config.yaml
router_score: "softmax"
norm: "rmsnorm"
optimizer: "soap_variant"
lr: 0.00411
beta2: 0.95
batch_tokens: [16384, 32768, 65536]
Below are experts of layer 3 (counted from 0) of a mixture-of-experts language model. Rows are named router (the router's row for the expert), down (a neuron's output weights, with its number) and show model dimensions 0-95. Each number is 128 + 24 x the weight over its row's rms, rounded and kept within 0 to 255. Numbers have three digits each.
After each expert's rows: a language model's description of what the expert responds to. This comes from a sample of Wikipedia text that the model never trained on.

# expert 10
router:113095136117123150112171094163121095140091127098149107178128174155134105128116112129129126128141114155127129101114139123155130124146150168168118083109149160144118117133096160089116117131127179119132130157120153153120170105082130114135149128126075160176101108132107161110103100093108155138
down0:162159107070150118109138143059100158107137103152125087139104110115151125133149173119133134122136137121124134165148158129086122127151144095130134125117125173149138111147160124102118126078133139140174114151143190133107154121122198128112114164095122103121133105130120110151142149111140141123
down1:170126143167137125130144123136174129117103132097173158126126128150154117121121099075146115169116119161128156090075154167137157137086127153097136104154142118100134091142123120135082101131130156150147142158153124116129160145133118135116144134131176129137139133177142151137171137134191111137
down2:109087161134118163128125089103153104131162133109113107062116117177164102120141155135145131141110116137132144112123121153166141148197122136098100099166154130116128160157118154134162137091112143124110136108143147122104156145094142130166113089154119129111128139098139120107172143151094139096
down3:195131159146125133129155151127133096163103130106132093145159125116105105151130122168112114113123167166111144129090157147146116111118143187080119112083106109094133157131134108131096168086098145136136160118133085135161103116109072147126132146138113119132152122119146127175133114115130149141
down4:145160143167167163148115086117162103124115112104091109122141120128149119162145151144107131136113149097114134142126160156146123145146111128096137103121104115083116070140135108137110195139104086142134132142165134081144135205119101165137167126149108105135148136146144122115125131112096117135
down5:080107123137066129112100136112116099095100136168171127115122086133101116134092108101139128131098207141120170158116147134116096130133099156112129123131092103143114121135114139132134122123150141117120118130137111136127124142081146131136120180121132138178172139175165093120137142115105113161
down6:171131138113163138130109116091087077141129146150125140120137145117143141161102119075093123113137138139153109114096141111130094148125107061100162136135109152159091146120137111106123119105175146104098139139109124070153119200149154144160141127151134128134105157140109135155138111147120144132
down7:135169134152148130124134111186147098085099128126130089129115143114129120122144165142136118130135098134072102133140131111139109094167158118169080138099114115126106142140158152097125144153125144088119137151114117106084137116120147165144135129138146121101138114176191146094138109161103133076
down8:124159097124113122171156124147156107074114163075110076130089123147088097155117112100100089105129157120104098167103116126152127116143142131164146156131115165117117127149123164124099087162128129096148090120093119115115159121108129170137115119119167148120126138125112169146147112128148153142
down9:097136159135133145116185125083099135194142133135146110098150161107110143123118112151115120110113144134121138103157144193121149155104144125137161127104159128131108188140125163142130122102167109163121146131090113121109160154127123152150131120171130130136150191117122173103140120133099130121
Description: Short word pieces like in, al, i, o, en inside foreign names and technical terms, e.g. Act-in-opterygii, Salern-it-ana, D'Ann-un-zio.

# expert 15
router:138137099106150103123108118136132110106151115088121156141176133093140098160143124131120099134105150170103117154158144115099161151110144160114125093121106139094172137157174121110140120176102133105081114127135113143123134111073081155142146173112114131143119165107135124159113125111101173151
down0:108151117094141162136130137127110098142109132134117138121139152081169132105105125132137119128072137150071083095135130135128128143117162153100124130077133142108073137135127169114116131083101147205096131143112140134164092129137115144133128147147120130143156121167130133148132147137100097080
down1:098164196132135150119127139110134146123143109152179147116139152106152180100135137116127105117092130133088132088114148108125117108150115150135142105147105125080121122103101137103100118117127134166071074119136122155073128115172147169093125126158127105107115101142133115131135154100140116122
down2:106125145119168109102173108102081135147136145130110102175147122119118150148094144141144121121138150131128148118136106117133116091132154114122145130148122118154141125157094143111140109132152137181119112138141127051150116146140107129043103116111110135155150134132144093150085158179121156152
down3:134108156105072138135133105107100120138118132152135106120137081140134127081097155147099131147089157119138123130139136116117110126121125135116111128164162115107107122127116113136119124119148137189155085140133128172158115136153093109133153140089111118166097165116094080096094124098127184079
down4:124182101137137064111112102112121151094160152100134106142165115123122073147138139143128105143106137091128116118168137128125139104147167123181164118137113108126119112139133113109160164132164098125121084155125125100119158147119156114145157092167113115100160140183096145140122152141138114128
down5:156137132096148100185155152148094161142097156110100118120136129074127125130149127130125120107082140149107104095139123137134133091125099167123139094124135105155129110116129115163153134143127157134118101147076188108081129121162113130109155194113137087130101154102103130133113121139142145125
down6:082147136095138149132145126144147104166126172136093147172122150120124140101090116100143104140159107131115100126123108123175120118118158162146129150137087139115127131150127173095160140156167128106105073123093153137108118134083114115119153157102107161118160076091147143134119136113146091127
down7:176180150148112108118107105139128143126117137096107129175137129118110136164150154122104127108139094144097108112153150099151139136075110139104124165104127129121117108102144146162166146143112076119144126123135115097136182142129162087100162085170127150126108161140123088136098137129100128159
down8:134107112170129133121102095143102080165143104110145119084098140094170116093146133138115087105125120120104092074127099153108129149143180128144123129135086089135085147101119107114123093138086132114096115134121121114134125100165126098146119090135133073118125117155125143162111103139142134158
down9:150097117073116100095100140101089179152112118138113151132144139146136091097180103145151131117131138153096145122106115135152110101156149163183110167136157122101126142103111106112124146159137139131116090137099113143127137113156148120115149181115112093153117156136121154119084112122159153161
Description: The words in, a, an and the, often sentence-initial In before a year or in after a noun, e.g. death in 1871.

# expert 35
router:117124109100139141102168093159132100143154119106160095143134154185132141116089192140124128160131145119078121109112141125149149121147145128095157125078132131156127155135166106126147103121111141122123142083135138143136185160113112165126146123096135154137108139105129158091166137150085112147
down0:124129133141143114112102096148126102127112081144142127117110140138111092129122111121130102127124138136039110177135120187100097123137159098135138130116157124127135078154104108093136145108131119109130145122117097136145131152101119082094122146132138170140121143137211086134135161126125121108
down1:109120133142146139125157099152141109133134135148131111115135136132131109152130115149167094142074146099090101112127139157122112184117122084133136117115167158177108146153107125129154149140116113132141136079134096102132126113140155179148143160085129152158125168145148057126140146134096113173
down2:081136141093152151121153141134113135126140128179132166142133122131129126128125104102143175098129112134138154099067120138134116120131115152104125120156130135147123143103119162169126148134171139112091094167087153146091100125184103170129129106121118149150139122134090171110175094129161136099
down3:183102164114126113105108139103119161127111142152122100134114172135127115090125144135117111147172094163161142117166118139114131128148104103167169135168129113106149103144131135155127116132091145110134130126155164128130131143108107082109132152182093180127104134121146063117177142114124119136
down4:120137112110136151136118122187167129134140108146101109144068111127154138068128111131134155126123161129109134150188157142128108115121135117100122119151112144158096129115169118146152162105134103121078125104106185117075129137117102153106150121124100145094154109119145123150152138090150090140
down5:133181137107120167101092110145086123140104117143150116159131105126177137135147194109129128113129111155176089085128134161125132113114112115119139128114081106154097112149162138121152150122097120094177119110139143147139132122101141105141088097117130102152143140128148102153112163130144077150
down6:094152163139140136126091141130122093132131137137158101089157116117137180126097136144113160176166139159120105109142135113073141181167125093107150146122101114118102099116104211128132133098105122102145141139125144097117096155126135119145120133155107156145110149136148114148132125116134177120
down7:116122146140118116095140144061141117137129150126155127159146145122074115148092139167117168145167168108100101110154123099155156106150147109134144132152141093136166104139079147133154145156127127103090127159085142158133133155137092111137096124143140135152110117119089134155166116123161089124
down8:136132125139124118125124104133125165090112137120136140142134100143104131099172167088132134134122123185113125176094092142149120108185137132077118100133129117174107113127157114107142099129154132092137162138136111116152093126138144146160165134082132107110065084152143101143109165136117132137
down9:165101081139134142073136143097178155068103120137107151166118113152148089120151131112109148118115156116117131124129098132103082135136108141137090114117143153113103129114116132126099127111106140120129100144120176124130183134140131096095129144151144163113080114127129162122108140194128125154
Description: Short letter pieces inside transliterated non-English names and places, like ab in Khabarovsk, uku in Shinjuku, ow in Krakow.

# expert 51
router:118120161118132106112196126131137116133122160128188118139106140138150137135100102137132148109176133125083144107159126148153148109163111134128140124121166149126166139137135162116103098122149124120123110138163121146086109119102124115117161153156076151145156150150082167108153098150163183135
down0:123165120130126135134079118130089112106130116137125153102122136104122101095109114145119111115097098122151088136083139155128142165144115157138121106131135144125171150121119145130158105102113089111133123114114154143123100143172078148125099101155153106099107188103116139173116142062174138157
down1:098096161116130108137150098113142156111122132119097153121137130127127107132127157123097116132079108131096154162130158082155111127147118185121105145148144122134098098105157138110164101112157176156145116185111146118190130148091129120158142114108123103146149135085133148113159149167123143157
down2:148087090121144110125162105125106100155122149071114110127155181059094146147118101174156123126120116100128103132125136145130141122118130137107116160140128106093144137141107141152163121120088122144130111147110120135087098150141116074115107191112129099156120119098118134097135119154115090111
down3:134128105160167097143158139077131135128154132133088152134076126169129119115119127143136117101130076130099144120077125104104155095152152104086133128137153138135144105086112119127078144128112088172142153110163160112131139110128122131147101137147132113115111145097121103175080126098151094127
down4:157122114152123118137170159076160139126121150143131136107119145130131123136122118148145159137083154160177112146100154157161142126115107156116118102130157115104122118149121126198144115124123167104123112119139155137118122123152063137133107121110159170143134073127118131167177124107079102114
down5:136116090127117095143118108124100102111110142098132148111133146114159159135111133146135113130129111148107109206138140184180084152158126084090131116131158148141136109143107120119143151080146134151137146108131107114127091163108123147142124123131111115121096142118157156142101128127089160057
down6:173120146127096160119112151137092132126144081133148143139076097113164192122159109157135127126124145141114121131149140111129129127098135125130185105154127139140124168079104142120095105117153162143130098064152135134111109120147147113130078082141105114143157137142122130135115106130130089089
down7:120086096121136102090143147123145174133154120151124109119134175135114112105141143125125124057183121129162130123116153104157137127125141167111161106143141096133143102162173103111155119116123145079159115116126166128138101110169103133085151153097134088128097113157124130132149125107127109165
down8:113120167146130150147126140127147118060137137127130079127119096148135138095110144130123112118148154135154106118076143104152138111115124176134116101135170132145147133112116125151114126169185160144102148111119123129144151141154154085118163097107156155152178120068102145108133100120146167122
down9:130155114103148104129099151196127155114138124140165088130129117116153113107146118147201114107133121131080138150128165105107120102110120096173129122123111152134136195115139093121116128123123119123127103109113114129141111091114164148148140143127126065143195130120128108103108111145122133157
Description: Word-final plural -s and inflection pieces like -ed, -ing, -up completing common nouns and verbs, e.g. speeds, bursts, lions.

# expert 7
router:124128125085119102129111136159154165146090098175115106133102120101152110129119130172115145119126114091130115127137106101096132111142153109108112125086130159148181138147151111130098168083164139153134113151135150145154090096073155129125100154151111117135179085123131093140112103154136111141
down3:111106129124117092113083132131122148106175070110143146123141142159133087080127141145170106158131127139108125151141141122128139108131191130140138155118134126097191119126174100110152145142155153148111139158109134163097152060108124117122112126137161102116122125083115127117140094106144111128
down4:141102168135145123087148138110093099126142105129103086113120112111145119148149090158166093142147135125172122107147116112120061122120122101116103108076160121145134141104159144135104139110187143131140132178132137137122117124103141126089157099101182098155160158147127118151133155123152136131
down5:117161178139150109130122091141159115146111125128159104111108165183108137144200128110128132101107100124084137147157096152142131117119137106135078176132144129120147189110113110126115122128141157081150122172115112132130123100104134127161131105115099097151147083114151137118141119121155149131
down6:154155120140143110140132129087161180106141137103105139110133149129149125158142129109103185179090145136118122092163140167110156155091119127105131102139127149129134158092121098131171082126122107151079128121173090071118126094152131146130134142134109112105159112167098149129127130115134117124
down7:129101092123119152097102118117074136132136152138126151152103101143133103123102168110151113110070127129128093066136105139126141112102131117122095126114139158144098151083132110102157117095076120140151116132112131152113142140090112108097197135140115142092116094178118119133107111158123121133
down8:116146154121111127136121133118154162113130061180141114138179121155117159108122129101121153153140085119155151151138132121132157162093111170141132098086142112098126077139161117118145120147147076108163121117137125154099121172140147138142069116137094129151147109148130118115139161111122165129
down9:153118092140121114096139170138137131132113087131137130128143130143160122118142096139126175121154152153101132159126142059166147161129165096095120111114120208120141102120124143131159105103151142131129153144077099115111152105106159135153109151172153127123165129142155100131109093137133115140
down10:085122110129117179111133129162113103122126074107117115179146145135078153142171140134117119090146144117120158148092143139133104154130150113129138143117099147163116102139113133132154163133156134129096158144102122137129102165156185188090146132130182146129109100090129108133117145128121127142
down11:109158143156143135151169139122108127153184139121154103120151102119159088126099168124125143138156115152132152126140114091115106086138118125146141104115126143109110097169100149120085146146136113137104142081107120066120116148082101152143082149150138123160120101143168141162136130141134081145
down12:105133119102120084143111156151108129171112098125138117133136160110149121099113093155131137156163115112123135153121136160136155135166155118102155126098097122150170148117096148154091162160147127107112109131133154084106101126136113166109103102148079144123086107073126125134180106142086130118
Description: Determiners and quantifiers opening a noun phrase, mostly the, plus that, its, their, other, both, many, two.

# expert 39
router:138142134128101164138146097128115153140167113118116129116141163143085108137105110094122155147110125103142177134135107165182092081160109112139127139177157136120137129120141101109153165144160155131140182135096109122084102159132138151122129125120153148097159127100137166089120127092125160102
down0:103113141132121138191143082167170168111137130108131096098145176111049121160128123142133159152129136120103144093122106095117129131132163141111123125159126167117099159138150098151117133134095105164127141128152118121135107120140114097104109147106113139146152104125144095062153127126129140130
down1:140084125136171168134083165146089148132097122112120149106136115123112089164084181121144144156168157107101150108163146193103153130147096120158125140156127117111125121125108174133167135143131153146094150113121108117128124162140124100121154141122152159117129134127153166148108111098136141110
down2:142134152116160123121127123157163100187103138182128079138079134093150138138132141121084109105124110129114149131118127152111182152090109095124180135123098110101144138150130130145137146107170144126130129114139156126145141107094117109184127130113149132099110129126084146138120176133159103163
down3:048093176108073118135130115138085072112160131136163114131140135115109171138099144120151124131142115132114138145149155172147089091114082158135146103106111115124144129155136131080098152134108108133158138140144122120149123160112138088141132119121139131139127145138113090134128116117095146086
down4:161147144116101117174114131178163138122144127137143144099092142127170099164157163156151124158137127106109114125120091138156082120155120116118167139118143124167103115151101114127110125183152100123134114152099120112109143147182152126110128113147175101139125147144088166075142115106124109132
down5:104115150163108129121188117165120130105128120115142134147093154120110105127122165076105163126108115168071157138124161157131139115130102126129111147097153123124116167113122141152140119173103117127137194085163117121128150169094154161131123164145100128153132132123148170147129118117119130091
down6:115106101157145130129155112159146141135073150157100164132066097130148094137094062136109145127138134096119102157114130175172112124125095142120104131133163123113107161150133169113131134119126121139095109135127138133119108133114118175145176104129156142117133077134099137127102156154096128143
down7:124149136153083164122118079134139148102105142127112128079128120154112135171152148092072157171097146132137126102153129143109095128092113123123114103115139121130160138153125187152169142147136119121119107146125099169119180095136139123116173104127132180157123124164116116105135150144138108119
down8:138097137099199099130116141118115094172184085109144145097142144140109157153107126126152093114130097150122141120138112126152079100106137104095150130133143125115084172129139130136120137115125111130103125106133102196144178111136138157113137141138123134113132138150143103126102136064104119124
down9:136131100107169114147116135120137147175131138125112147195144162117102161125087172089163125147115102138129125160153150186147129165113137129133108087139134133147090132122159103128071122105120128147106163148140127117162106150130125111160147085149118132136184120096125117136109158123145129101
Description: Abbreviation pieces and suffixes like .S in U.S., .D in N.D., Jr, ft, mi, and No/Yes table entries.